{"d_expert": 96, "init_std_router": 0.026, "rope_fraction": 1.0, "parallel_block": false, "decay_fraction": 0.824, "decay_shape": "exp", "doc_mask": true}
Below are experts of layer 8 (counted from 0) of a mixture-of-experts language model. Rows are named router (the router's row for the expert), gate (a neuron's input weights, with its number), up (a neuron's input weights, with its number) and show model dimensions 288-383. Each number is 128 + 24 x the weight over its row's rms, rounded and kept within 0 to 255.
Before each expert's rows: a language model's description of what the expert responds to. This comes from a sample of Wikipedia text that the model never trained on.

# expert 36
Description: Score dashes, separators
router [142 106 120 128  93 167 136 158 150  99 121 136 158 101 162 137 133 123 143 111 149 136 127 147  89  62  94 135 102 113 148 129  95 101 100 116 141 117 150 148 115 139  73 124 160 105 104 175 167 124  94  95 114  94 136  98 182 170  93 136 179 110 126 141 131 157 128  84 159 103 185 120 128 136 102  95 114 133 139 121 198 159 122 136 164 123 142  95 157  92 114  96 162 120 136 108]
gate0 [124 129 176 127 174  94 123  92  82 146 121 149 201 147 152 104 104 153 129 120 147 153 124 141  99 119 121 143 126 127 147 103 121 118  93 118 125 144 146 106 143 124 114 147 108  98 105 130 148 147 107 134 166 136  96 125  99 132 139  88 120 115 106  66 193 103 141 123 133 146 116 104  96 141 109 154 128 128 112 104 125 117 112 124 120 138 149 134 153 112 114 149 164 163  90 167]
up0 [112 157 114  98 182 126 109 136 138 158 149 120 168 141 184 103 136 110 129 109 137 144 102  92 132  80 147  72 111 141 120 136 120 115 114 107 144 117 139 132 148 125 136  94 165 100 119 198 114 130 102  71 164 196 123 127 112 122  82 109 148 106 136 111 149 123 125 121 113 133 124 130 103 115 144 138 154 117 141 112 134  97 103 105 137 165 170 157 130 129 154 114 136 124 101 128]
gate1 [147 104 150 136  80 131 142  91 113 106 121  92 123 129  87 135 160 115  79 134  88 159 129 139 123 133 146 134  93 141 133 125 105 106 182 167 133 100 120 143 142 117 103 111 150 145 148 160 106 112 123 138 127 128 131  94 147 153 120 123 121 119 115 123 145 113 147 154 103 139 132 108 139 107 152 117 125 162 178 158 134 123 153 160 117  82 151 181 139  99 177 129 129 102 179 160]
up1 [158  80 132 156 122 143 162 166  85 186 109  97 145 124 186 139 124 131 131 108  89 124 110 140 121  96 138 116 107  66 110 114 122 137 126 137 122 119 141 130 130 167 111 160 168 120 146 144 151 148 168 122 124 118 116 116 165 114 149 128 112 114 111 156 143 111 153  97 127 139 104 193 110 102 168  99 123 128 170 156 143 157 123 126 146  84 146 166 131 129 144 137 135 130 119 128]

# expert 24
Description: Inner suffix pieces
router [140 133 133 130  72 131 116 154 103 149 127 106 164 126 133 165 152 115 169 106 167 144 166 145 103 119 137 165 117 112 150 117  93 143 151 110 138 177 112 145 147 159 110  93 167  87 102 147 146 143 114 117 114 120 120 143 150 184 106 122 112  79 105 165 117 109 109 157 118  95 114 150 122 128 144  98 161 149 144 156 149 106 136  89 162 144 105  92 164 138 115  83 128 167 131 129]
gate0 [124 122 139 154 137 108 125 102 132 132 201 135 145 155 109 164 120 133 127 159 112 160 149 139 126 111 157 143 159 104 117 114 127 140 140 109 147 131 122 121 179 113 102 135 124 117 146 141 136  84 128  99 157 130 167 132 124 144 155 116 120 135 103  75 138 119  97 112 116 130 132 114 154 134 166 104 121  74 172  93  67 142  83 105 116 119 115 133 130 117 122 145 159 170 160 114]
up0 [124 134 128 127 122 117 188 104  96 129 111 135 107 105 149 160  80 127 133 135 124 137  94 133 179 101  80 134 129 167 111  96 185 133 185 109 132 122 148  86 112  88 140 114 153  99 125 166 144  94 139 113  82 121 103 132 120 119 154 110 104 134 144 133 154 113 128 134  67 129 179  69 138 114 159 165 119 144 119 167 114 123  93 126  99 146 144 135 160 143 124 130 107 103 114 111]
gate1 [ 98 121 108 125 137  90 203 103 125 120 143 133 128 177 167 141  83 144 151 149 127 142 134 152  98 151 124 179 112 112 166 130 137  89 110 139 154  77 135 119  89 100 111 120 128 100 147  91 113 111 128 143 151 175 109 125 121 102 154 127 146 122 141 125  88 169 132 124 126 141 139  96 139 138  78 162  84 128 140 126 126 141 121 147  89 121 134 139 149 118 163 148 116 156 154 122]
up1 [143 138 143 106 121 154  86 142 135 132 141 111 142 160 132 118 146 155  88  81 173 134 125 148 123 141 128  95 164 141 147 130  83 166 165 133 110 125 122 155 127 142 149 175 140 131 152  81 167 108 131 169 116  50 188 114 122 145 101 141 108 126 159  98 127  86 121 169 136 137 143 141 110 143 143  98 118 118 145 117 137 101  82 100 126 140 128  94 115 105 106 105  90 109  74 126]

# expert 4
Description: Sports team names
router [160 118 114 100 131 119 122 137 148 117 102 111 134 128 122 136 146 107 131 111 144 131 192 119 119 104 117 122 143 133 176 118 113 163 132  64 184 131  82 135 117 158 126 146 156 116 109 163 163 106  87  96 168  84 105 119 170 129 106 147 173 126 162 128 155 142 101  91 112 123 128 139 110 101 167 109 112 141 133 132 136 127 157 138 165 143 142 123 150 134  95 133 153 170 142 100]
gate0 [147 100 123 109 120 132  84 130 141 126 120 108 115 151 124 121 147 151 161 102 153 109  92  56 142  98 145 107 140 128 153 154 159 185 124 122 172 144 143  78 142 138 122 145 155 115 124 118 136 136  79 105 114  84 119 122 139 108  75 124 130 161 119 117 142  99 127  92 143 119  91  94 150 146 159  98  92 141 132 130 118 137 114 128 125 144 133  79 107 168 132 159 146 160 118 120]
up0 [ 80 157 137 112 169  57 152 126 144 106 124  84 152 146  95 146 110 143 139 127  93 112 172 135  72 147 128 154 118 157  98 117 116 146 164 117 111 116 108 100 133 145 109 141 100 117 118 128 108 124 133 185 116 147 153 114 112 108 112 126 152 102 113 182 130 139 126 109 128  84 131 141 131 124  99 145 143  99 201  69  92 119 135 124 132 126 168 130  90 142 125 120 114 150 144 140]
gate1 [162 116 125 124 113  93 101 106 124 146 145 160 145  89 191 129 161 159  93 122 145 103 155 149 110  92 157 107 162 164 139  59 119  81 152 109 117  77 130 123 124 155 111  93 123 150 140 158 124 148 111 129 148 121 116  71 124 128 129  96 125 137 166 163 128 139 118 124 143 136  86  83 135 146 118 112 112 127 155 108 132 154 156 104 134 175 157 172 126 142 100  99  80 156 139 127]
up1 [113 127 176 124 133 123 105 126 146 136 118 119 189 151 123 155 132 158 147 122 133 154  78  90 168 143 151 127 126 150 121 137 107 126 105  99 155 112 113  99 145 127 130 107 107  91 173 143 147 208  88 102 119 146 127 117  97 121 121  73 176 125 121 121  93 160 121 152 124 119 124 140 125 173 117 139 120 109 152 162 124 104 107 104 115 132 152 119 146 128 122 161 164 160 151 123]

# expert 28
Description: Common noun endings
router [115 106 154 110 128 152 112 140 133 109 127 129 122 105 135 128 126 107 201  74 116 110 145 180 115 117 137 108 167 112 158 110 129 126  94 117 124 109 114 165 125 148 127  89 166 151 103 143 171 119  79  89 166 103 149 108 123 172  94 123 198 144 150 158 128 139 128  96 159  53 161 119 135 184 149 123 148 120 141 164 121 153 142 116  95 155  93  88 156 125 109 134 134  97 123 108]
gate0 [164  94 138 138 119 153  95 137 118 154 165 141 110 124 136 101 134 152 150 119 171 141 103 137 140 151  78 149  91  90  90 161  82 151 189 131 132 132 136 121 137 100 135 143  90 107 126  92 133 182 133 112 123 132 124  90 133 121 114 143 137 117 147 131 133 116 168 151  75 117 165 118 142 138 138  95 124  82 110 116 148 116 156  56 134 164  80 141 115 110 131 119  94 139 151 171]
up0 [135 116 134 123 122 121 172 116 139 102 129 124 207 124 112 106 152 150 150 165 102 155 131 119 139 115 122 120 132 102 150 105 144  78 140 136 117 126 154 132 102 137 113  86 134  98 128 116 142 132 166 118 138 156 134 130 183 104 118 124 127 173 147  93 103  90  90 137 139 149 174 138 105 127 125 106 153 104 112 132 127 136  90 130 121 174 173 112 135  84 140 124 155 149 144  77]
gate1 [120 121 161  85 101 145 134 145 102  71 129 153 166 124 148 118  94 190 142 133 154  86 167 119 137 143 131 112 173 108 105 136 112 152  98 110 143  94 143 144 170  56 118 133 101 141  99 121 133 133 153 153 154  93 125 130 111 128  89 116 182 111 165 103 148 146 167 108 104 126 105  80 108 132 112 120  88 144 142 143 116 122 129 138 159 125 133 124 131 111  96 101 151 160 127 153]
up1 [129 106 120 193  82 127 135 105 160 119  99 146 173  93 123 124 115 158 155 143 135 122 134  91 119 144 179 109 123 116 106 137  90 108 124 107 141 126 154 111 185  92 130 129  82 148 124 140 116 120 146 140 141 104 127 116 178 111  89  99 138 107 124 138 124 160 143  92 138 141  87 148 144 143 107 156 122 110 142 104 127 125 116  69 127 129 127 178 147  99 166 152 133 112 126 149]

# expert 56
Description: Latin-root inner pieces
router [145 118 163 107  88 152 144 117 204 122 145 110 113  81 146 127 138 113 147 134 124 128 140 137 102  74 136 147 123 129 122 174  80 121 109 130 126 145 104  93 126 112 145  76 149 131 155 156 144 110 132 144 132  69 143 122 144 120 109  83 118 114 118 114 138 130 112  92 145 127 115 140 126 126 177 143 101 147 140 147 144 151 104 154 136 135 147 102 122 105  93 153 130 155 149 118]
gate0 [103 131 108 117 150  95 133  75 130 122 126 103 132 126 148 136 109  92 178 156 154 127 100 151 107 119 130 124  92  98  98 170 139 127 156 102 132  97 115 114 136 114 117 111 140  99  93 150 149 116 158 103 125 131 167 161 103 106 101 117 189 147 136 145  69 116 107 152 130 144 158 140 135 166 167 107 122 118 153 127 106 121  84 149 118 124 102 101  90 128 128 116 114 115  94 138]
up0 [117 151 111 113 146  92 102 121 120 147 131 107 137 114 127 128 141 116 166 133 135 131 124 106 126 143 171 144 107  85 120 118 164 159 121 134 128 112 120 144 117 157 153  83  93 117 173 126 126 125 146 113 154 128 120 127 101 102 154 109 179 128 160 138  92 102 152 161 156 126 149 101 139 119 126 165  57 116  93 147 158 155  90 109 130 132 161 169  98  91 154 140 119 109 132 113]
gate1 [136 125 150 187 135 134 133 105 103 100 103 162  96 182 118 112 119 129 146 130 124 108 139 104 107  94 126 160 100 127  73 127  99 128 109 122 161 107 120 104 108 122 148 103 150 118 103 175 136  97 147 147 118 128 131  90 133 114 134 145 141 142 142 104 127 127 140 130 108 145 148 166  96 103 139 140 121 129 190 180 109 129  83 157 152 150 196 154  89 157 131 100 100  91 169 118]
up1 [113 143 156 155 128 125 137 127 154 108 147 116 107 192 147 175 132 151 152 149 167 134 132 170 129 158  90 179 133 108 106 160 120 108  87 114 125  74 132 145 143 139 134 118 151 112 147 147 141 141 106 124 135 113 159 110 129 136  95 146 146 158 110 149  91 102 133 132 115 129 107 123 129 127  70 156  98 138 147 141 112 154 108 140 140 129 115 164 100 129 129 126 128  76 142 138]

# expert 5
Description: Word-final suffix pieces
router [132 117 142 111 153 142 149 145 134 103 100 132 108 107 153 128 100 156 153  63 155 157 128 174 121 102 143 146 161 134 144 163 113 107 137  95 149 121 108 124 154 150 125  91 122 110  85 175 144 110 123 151 126 139 126  84 117 152  79  87 109 124 134 138 148 158 111 133 160  83 146  99 132 141 198 100 164 107 148 111 127 157 129 148 160 195  88  98 130 107 103 117 182 112 127 101]
gate0 [122 109 103 126 131 134 123 118 113 102  89 142 134 159 105 129 119 156 121 152 123 160  95 163 111  83 139 124 105 147 167  89 115 140 130 127 145 128 125 111 127 125 148 111 141 132 133  94 133 103  99  80  92 146 128 149 101 134 125  79 145 131 102 135 105 120 113 158 109  85 136 128 162 145 110 124  97 146 100 121 152 153 135 120 102 117  96 107 133 135 116 108 152 109  92 140]
up0 [142 131 178 137  98 122 104 140 100 152 152 121 112 111 135 131 153 119 119 122 114 132 142 123 110 132 152 153 122  91 111 148 136  76 132 154 124 140 156 100 105 144 184 160 130 166 130  90 128 121 118 122 125 127 126 135 139 104 129 145  76  99 136 155 130 119  84  95 104 128 125 145 116 120 129 122 125 174 129 121 132 136 116 120 108 102 101  83 144 132 128 141 116 160 112 138]
gate1 [106 109 106 134 167 105 124 134 115 163 120 120 126 167  70 136 111 140 137 114 107 124 125 153 107 135 180 144 115 153 113 133 138  91 135 150 122 136 137 109 141 102 118 142  87  95  97  69 121 127 177 150 173  91 157 128 116 143 118  89 170 169 133 116  84 143 147 163 152  98 109  92 156 139 105 130 172 162 136 123 128 106 116 113 160 160 111 128 145 122 103 132 151 140  78 114]
up1 [101 146 121 127 135 116  99 113 131 102 111 106 143 122 152 126 105 128 117  96 142 130  89 124 142 110 174 118 161 129  96 185 129 106 105 148 146 177 136 105 131 106 119 131  80 165 117 131 107  95 160 104 118 188 156 149 118 127 134 127 159 150 107 121  84 133 155 131 130 128 129 123 107 108  84 135 106 136 148 128 135 116 124 105 171 153 131 127  90 132 126 119 125  99  99 121]

# expert 6
Description: Abstract domain nouns/adjectives
router [123 119 164 113 117 147 109 160 152  94 131 114 128 119 124 147 142 118 157  86 173 134 139 152 107 142 148 133 161  74 162 151 136 156  95 126 139 134 118 138 122 140 141  80 132 135 116 129 127 139  84  98 157  93 141  87 130 136  96 104 167  98 166 172 122 161 130  91 145  91 157 152 129 179 149 115 165 151 156 156 124 131 100 142 144 182 123 116 139 107 103 112 127 154 141 140]
gate0 [139 127 149 157 156 135 141 133 110 137 106  85 154 127 142 137  97 122 110 162  70 140 107 128 154 121  85 146  98 140 127  93  66 117 140 116 140 157 133 108 132  98 153  94 107 106 112 113 143 151  98 176 175 158 139 144 105 118 119 137 107 107 144 100 135 127  92 153 138 123 161 119 117 140 160 117 119 117 143 105 149  77 134 146 173 128 100 117 147 122  58 154 138 124 161 153]
up0 [118 167 130 103  93  94 106  76 160 123 166  97 173 110 151 123 153 133 138 169 112 138 139 138 112 128  95 115 115 125 155 107  76 129 115 120 136 210 173 156 145  80 107 167  91  92 105 110 137 168 131 151 112 109 131 109  98 146 111 101 160 109 186 116 110 114 113 148 120  93 115  95 128 132 132 155 158 119 154 163 111 123 112 141 142 158 108 135 147 125 110  94 102 166 184 127]
gate1 [156 156 160 121 105 143 127 141 132 122 112 163 113 107 134 151 152 148 159 155 140 146 129 119 136 102 171 118 108 145 119 135 145 140 154  91 156 132 152  88 137 144 121 128 118 106 145  98 126 102 100 125  98 148 178 111 124 163 186 127 128 161 129 150 112  76 104 141 121 164 157 117  94 134 158 142 112 110 126 106  72 102  97 113 156 131 163 133 178 110 151 108 127  99 124 170]
up1 [148 121 127 113 102 112 125 121 132 105 106 138 139 127 135 114 114 141 139 150 130 122 117 130 145 126 121  86 123 149 139 109  99 154 158  94 120  97 117  98 147 151 135 121 135 127 155 124 110 102 115 157 105 125 169 140 122 117 145 167  82 164 157 188 114 158 100 127 111 118 125  87  93 121  90 135 137 114 179 102  95 145 150 110 106 119 156 114 196  80 143 113 133  94 127 175]

# expert 9
Description: Place and team name endings
router [127 125 121 100  88 155 104 153 149 115 121 126 114 146 141 131 134 170 161 102 150 163 169 124 127  98 125 158 127 144 122 143 132  96 118  74 171 134 122 126 166 138 123 122 142  65 124 155 141 163  83 116 163 100 128 123 139 114  72 115 158 102 154 125 124 146  91 115 136  96 130 155 144 137 135 106 117 121 165  89 136 107 134 110 137 174 116 107 122 131 140  96 144 178 166 144]
gate0 [100 109 121 129 148  95 187 109  90 110 129 153 141  68 154 136 132 123 148 136 155 104  52  74 144 153 142 126 125 124 103 123 130 167 128 125 108 126 146 167 111 155 155 120 142 107 105 148  90 151 109 121 148 148 116 105 133 125 123 161 135 130 147 109 114 143 159 105 103 100 129  81 133 125 143 185 184 119 129 139 127 124 122 149 149 161 120 141 146 116 130 138 170 116 138 145]
up0 [107 121 150 141 115 120 121 165 179  96 179 149 165 145 112 110 178 135 123 144 145 153 151 125 139 108 136 164 161 123 149  98 160 129 140 102 156  92 160 123 204 115 111 105 133 174 125 122 129 115 127 126 148 167 163 127  96 113 178 149 125 148 119 109 102  77  79 130 103 156 111 173 132 111 112 110 121 142 149 124 126 103 119 107 125  95 100 116 137 140 137 131  76 159 143  77]
gate1 [131 139 130 123 142 108 171 148 143 143 130 133 126 133 146 130 108 136 129 157 154 162 125  92 104 125 165 132  62 181 142  98  99 163 146 157 137 138 166 106 180 126 117 124 141 104 120 139 125 160 157  93 149 116 141 177 118  97 164  84 152  79 117 131 152 125  94 141 132 117 127  95 127 119 106  95 140 136 114 121 112 128  88 140 149 130 125 154 103 128 114 138 131 163 147 137]
up1 [112 124 143 130 127 175 142 100 103 100 116 128 147 129 142 147 145 138 116 122 103 139 132 167 147 102  95  93 181 111 133 114 151 103  81 112 128 131 110 122 114 123 123 131 129 139 147 101 137  77 135 133  95 153 114  88 109 112 113 152 158 106 126 153  96 161 129 132 105 119 149 145 113 120  75 162 116 125  85  98 118 112 216 130 109 156 151 121 132 115 165 127 149 112  89 119]

# expert 29
Description: C and consonant pieces
router [163 107 157 106  91 107 107 166 168  94  97 128 147 100 148 146 152 133 161 135 150 115 130 121 136 113 169 139 151 135 138 146 115 111 114 103 154 135 106 142 103 175 131 103 197 134 116 148 158 120 101 112 150  56 135 118 129 145 123 147 124  94 130 131 185 149 101 103 152 102 107 165 136 128 116 133 111 157 153 116 127 163 105 130 153 127 118  92 176 137  78 128 164 148 128 124]
gate0 [138 163 129 104  56 165 163 130 148  91 122 137 129 119 144 155 119 133  93 145 116 145 134 127 140 145 150 148 120 131 159 120 131 135  94 107 127 151 140 129 131 182 128 148 171 150 159 123 125  96 112 101 135 134 126 136  99 165 146 165 149 126 116 125 126 164 107 136 155 153 137 158 148 111 148 107 115 136 124  89 131 131 135  96 104 105  93 138 179 123 125 138 143 151  83 179]
up0 [124 124 157 138 117 130 150 128  93 122 153 106  96 144 172 124 186 131  85 166 152 101 140 136  72 136 116 152 124 132 160 135 140 120  62 103 125 114 101 139 129 121 152 104 158  80 121 161 154 130 119 156 130  99 109 101 125 135 111 143 161 148 103  76 128 122 153 101 140 136 135 103 127 152 133 123 134 168 113 129 121  99 141 166 172 150  97 152 147 128 117  92 129  97 166 157]
gate1 [124 146 106 161 134 162 133 154  89 144 128 129 111 150 103 107  88 129 149 123  96 131 131 142 104 131 122 139 152 109  69 119 139 116 162 114 109 136 127 112 126 163 157 114 114 137 132 109 135 114 141 134 157 142 123  98 124 120 124 134 163  85 132 107 135 144 106  90 120 146 134 132  77 110 114 112 120 170 147 111 139 157 130 150  85 160 104 122 147 117 113  74 144  97 125 151]
up1 [110 153 103 144 116 166 128 136  98 115 138 171 125 129 152 103 103  83 117 104 134  96  88 150  92 144 125 139 146 120  93 142 133 126 103 160 144 137 116 133 143 125 101 130 121 161 155 155 100 116 114 113 153 134 140 158 124 141 134 145 137 126  65  82 133 143 126 102 174 154 131 131 122 146 135 138 110 129 157 129 165 111 132 108 121 155 124 127 172 131 109 134 149 120 108 124]

# expert 10
Description: LaTeX and math
router [145 107 124 135 104 126 103 120 134  84 144 108 143  80 133 146 170 115 148 125 125 131 141 169  51 119 136 112 129  88 199 129 115 122 154 135 134 163 110 126  87 124 124 129 145 122 139 108 153 130 155  95 139 153 161 124 160 163 131  75 109 133 161 136 122 179 127 109 135 101 184 146 158 174 125 148  83 131 126 127 139 130 163 145 108 150 140 132 142 125 127  95 172 152 137 125]
gate0 [140 118 134 116 152 187 112 129  74  96 122 102 138 179 154 113 137 144 166  62 166 116 105 136 124 151 100 102 186 122 139 105 159 139 151  83 176 121 131 109 162 107 168  98  98 100 121 111 154 126 116 132 113 111  63 131 154 106 191 106 157 151 126 112 117 100  76 142  95 158 130 172 112 147 173 128  99  98 123 171 136 131 148 114 117 152  92 122 128 113 134 134  86 172 120 144]
up0 [143 126 164 145 131 158 128 163 100 132 138 111 106 132 121 145 160 167 166 110 128 150 116 144  97 137 130  87 133 138 161  98 138 159  93 124 148 117 127 115 131 123 183  70 126 133 175 162 119 114 129 151 101 118 129  99 115 104 183 157 114 121  95 180 135 147 126 141 119 159 148 142 119 131 169 129 133 116 148 149 126 100 125 152 157 118 133 140 131 115 152 141 131 143 134  96]
gate1 [137 121 129 118 103 128 133 125 169 124 133 114  83 156 165 155 153 162 155 110 129 103 165 166 123  91  79 136 167 168 186 126 108 141 159 130 136 154 124 117 166  74 153  97 126 103  82 147 127 146 129 112  92 159 155  83 155 132 147 109 121 132 125 108 138 112  70 164 144 116 106 149 150 124 143 101 120 165 118 171 141 114 108 138 159 113  84 102 114 157 139 123 136 115 131 114]
up1 [ 94 149 131 131 127 160  92  83 138 133 150 148  82 114 147 116 136 128 148 117  90 140 153 150 142 154  95 165 124 136 161 122 122 117 150 115 178 170 129 102 162  90 156 120 119 139  97 147 124  96 120  79 102 156 147  73 138 149 200 142 150  99 122 125 141 112 127 114 102 150 113 133 149 127 105 167  80 136  91 127 161  86 113 132 142 119 165  95 119 126 139 159 107 109 143 157]

# expert 21
Description: Infobox field colons
router [141  98 180 109 155 119 108 109 127 110 113 103 102 127 138 114 123 105 127  92 150 129 128 132 108 118 139 171 127  95 140 128 106 143  99 112 160 113 134 118 108 154  88 109 130 119 119 142 108 143 148 124 129 114 154 104 154 149 121 120 175 128 146 106 123 151 104 145 173 129 143 169  84 157 149  99 155 120 159 165 137 168 104 106 152 123 113 122 111 130 101  92 153 132 116 129]
gate0 [142 129 135 113 149 132 151 144 111 142 167 129 119 142 165 110 182 150 122  92 157 134 109 141  80 124 122 157 131 158  92 137 167 110 101 162 103 163  94 144 128 121 108 129 127 124 144 161 141  81 133 129 123 118 136 166 136 118 104 155 145 100 131 145 103 135 105 114 143 113 161  95 112 124 167 141  81 132 143 126 133 105  99 124 134 167 157 135 139 133 123 154 153 109 175 125]
up0 [122 130  95 142  92 166  98 117 153 144 114 141 125 108 111 134  99  89 123 150 100 126 150 115 130 150 142  74 106 127 141 105 107 175 170 117  78  67 142 138 144 123 128 132 130 148 119  90 156 175 104 136 127 125 101  81 175 126 134 106 110 124 149  93 128 106 183 143 110 130 111 139 118 134 114 117 124 130 148 101 134 130 177 151  84 119  60  90 131  96 138 128 122 164  77 155]
gate1 [128 103 108 116 115 170 133 115  81 195 159  90 128 160 176 107 148 135 129 122 110 150 188 164 118 157 152 141 132 178 154 154 122 146 138 115  98  93 123 107 129 133 135 112 147 124 132 152 130 146 146 142 172 161 101 101 119 151 151 129 125 131 115 147 102 160 162 137 112 125 148 183 151 106 116 164  98 121 117 140 125 123 134 125 105 119 132 180 156 119  97 106 123 134 108 108]
up1 [126 139 134 107 110 111 107  66 155 134 129 108 160 153 120 119 154 178  82 134 129 128 147 154 140 138 158  97 170 149 122 121 150 129 137 149 110 165 140 136 136 137  88 110 178 131 112 132 160 123 121 157 119 115 128 127 131 148 182 159 133 157 102 166 154 128 128 114 146 114 136  70 106 153 158 152  85  99 146 116 121 140 124 160 145  94 108 111 143 160  81 111 166 138  99 150]

# expert 3
Description: Commas and clause breaks
router [138  96 148 100 122 149 126 144 148 130 100 123 117  81 153 137 130  91 110 126 193 136 157 152 108 101 123 146 126 160 131 163 107 128 122 156 142 155 117 124 108 156 116 151 131  81  97 176 158 162  74 113 125 114 173 118 170 149 132 114 140 118 121 142 157 157 117  95 164  71 149 142 110 148 108 111 147 131 153 111 150 166 146 136 133 149 127 103 147 103 114 114 121 140 142  92]
gate0 [121 117 202 138 122 150 136 163 155 168 129 125 151 123  91 131  59 102 119 153 170 146  85 146  83 157 129 105 118 154 153 137  98 161 141 122 158 135 126 138 190 105 147 114 141 148 140 133 117 145  97 121 119 113 137 104 133 110 144 144 154 115 133 137  79 137 118 125 104 133 150 163 125 132 123 149 119 132 135 120 138 146 137 135 126 146 122 118  92 138 146 156 123 113  88 134]
up0 [131 139 107 157 144 160 135 118 121 129 100  85  78 133 149  97 140 106 142 118 147 105 151 146 137 160  82 183 113 160 154 124 166 146 167 114 123 125 169 127 101 147  94 181 117 118 139 123 107 150 145 136 131 148 120 153 166 101  99 116 128 160 108 131 115 127 120 169 153 109 165 110 134  70 104 136 137 150  81 181 116 130 112  92 106 124 127 124 145 132 186 126 152 105  89 115]
gate1 [145  84 165 157 124 126 126 109 149 135 121 124 125  98 118 108 157 120 152 127 110 180 140 151 127 106 103 141 156  86 121 155 146 121 139 128 110 105 109 127 144 150 143  99 147 164 126 120 149 109 152 103 136 159 112 121 132 122 170 124 125 117 128 123 152 143 111 170 166 101 133  79 110 141 148 103  99 191 137 138 122 122 140 111 135 170 168 146 140 101 129 133 138 103 140 145]
up1 [120 130  97 153 137 141 182 163  91 152 156 131 106 139 130 108 105 128 116  99 129 160  87  80 104 139 153 124 141 164 114  68 126 129 134 128  90 169 137 126 137 159 126 123 133 140 113 160 152 112 146 135 120 125 116 124 146 112 153 127 173  71 107 114 119 124  91 128 160 124 149 164 132  94 104  84 158 127 109 170 167 136 138 136  99 161  59 140 113 159  93 106 146 126 174 107]

# expert 19
Description: Fragments after W
router [150 135 147 107 112 102 139 138 150 125  98 126 107 105 153 174 144 105 162 111 179 171 118 145 107 118  93 119 153 112 108 146  90 120  73 130 145 133 152 145 102 128 118 151 127  73 135 121 117 117 117 130 128 127 137  93 164 166 142 103 155 135 151  98 142 129 113 108 129  57 126 129 141 157 165 143 122 135 155 138 149 123 127 133 121 148 102 113 106  98 124  89 140 146 198 120]
gate0 [104  83 119 163 126 191 150 106 191 170 172 114 181 145 178 104 116 161 154 145 168 127 157  95 163 100 121  87 117 137 158 133 142 142 134 156 147  73 111  99 155 115 140 163 118 135  97 127 139 132  68 104 129 111 106 120 106 120 131 116 141 117 178 126 135 118 142 158  84 111 146 111 156 131 107 138 100 125 161 151 129 167 155 105 101 103 139 124 159 147 152 132 115 109 149 119]
up0 [148 119 122 135 146 112  98 118 110 133 109 143 132 132 140 159 153 155 124 126 174 112 139 121 126 136 124 122  91 131 135 131  99 131 127 140  70 114 115 122 105 133 115 137 140 153 134 137 165  83 140 100 141 148 139  97  75 114 108 126  95 108 133 124 146 145 113 132  95 100 102  91 128 129 144 136  99 108 171 156 140 115 145  97 195 144 122 102 120 127 118  85 130  79 106 143]
gate1 [114 104 149 183 113 128 122 125 121 111 138 161 142 147 113 125  74 157 126 118 112 164 118 132  99  93  96 127 187 143 111 120 109 112 137 144  95 151 147 172 130 153 172 179 107 111 134 117  99  86 120 109 187 156 118 162 147 166 156 142 193 128 140 158 161 109  80 136 119 158 120 152 119 175 127 144 133 154 100 160 129 109 134 152 136 137 128 172  94 126 156 122 148  83 100 125]
up1 [137 142 127 123 121 168 116  96 107 145 112 120 100  90 139 135 148 103 161 111  95 182 130 130 100 145 146 154  61 170 108 142 159 113 164 132 157  88 116 107  83 103  96 130 132 155 117  89 116 121 143 133  84  80 169 102 115 114  92  96 107 113 170 136 108 163 146 116 168 119 131 147 133 128 101  88 131 100 136 116 132 124 147 113 132 127 103 138 121 163 124 127  84 166 103 139]

# expert 30
Description: Name syllable pieces
router [145 136 198 111  94 118 141 137 127 129 115 117  94 123 150 140 109 128 176  82 123 191 164 134  83 101 133 149 140 104 120 117  91 153 128 125 180 157 107 130 131 169 102 111 145 118 127 155  99 195 119 114 208 124 139 106 123 108  89 122 132  87 137 141 149 124 129 132 136  98 131 112 125 145 104 121 139 128 165 119 121 138 140 142 103 146  89 143 131 113 112  84 124 138 155 135]
gate0 [154 104 101 173  85 109 123 148 198 115 151 123 118 128 123 134 134 108 137 162 153 161 120  85 133 133 133 155 122 141 164 134 132 157 124  88 154 156 132 174 175 118  91 142  74  85 151 134  84 117 120  82 191 129 123 130 130 115  94 134 110 110 116 105  94 120 119 110 116 112  95 149 163 121 106 152 159 127 139 126 124 144 138 121 156 155 146 130 124 117 115 183 135 159 134 106]
up0 [106 124 115 102 156 115 131 139 120 156 102 121 151 121 140 136 149 143 133  80 119 127 183 155 131 103 132 115  79 100  72 132 111  98  95 131 121  86 142  46 131 133 126 146 136 136 138 122 151 147 123 142 115 141 124 145 126 137 119  72 172 156 168  89 192 147 162 130 140 140 131 135 129 126 186 141 104  74 130  97 161 113 137 141 120 133 116 128 153  84 142  97 143 106 107 117]
gate1 [143 115 149 124 146 148 157 149 137 129 131 103 138 142  85  84 107 175 105 162 132 112  94 112 112 144 144 140 135 147 132 106 179 137 131 133 122 120 157 107  98 179 148 144 112 114 130 147 125 163 126 105 116 148 141 163 130 139 164 156 144 114 171 153 141 133  88 172 104 163 159  99 135 127 147 124 141  86 103 137 161 154 120 112 131 140 121 152 121 131 123 109 136 154 181 134]
up1 [115 122 162 120  80 109 103  94 102 143 177 125 107 126 119 156 134 147 118 131 138 122 113 131 116 143 169 137 149 135 164 110 141 151 138  95  72 140  89 150 150 166 158  87 112 138 131 152 112 126 119 149 110 134 102 136 127 150 148 111 110 112 134 151 116 148 137 140 109 110 120 135  87 145 127 129 164 152 137 148 184  98 140 178 155 126 145 127 146 147 109 140 139 123 126 124]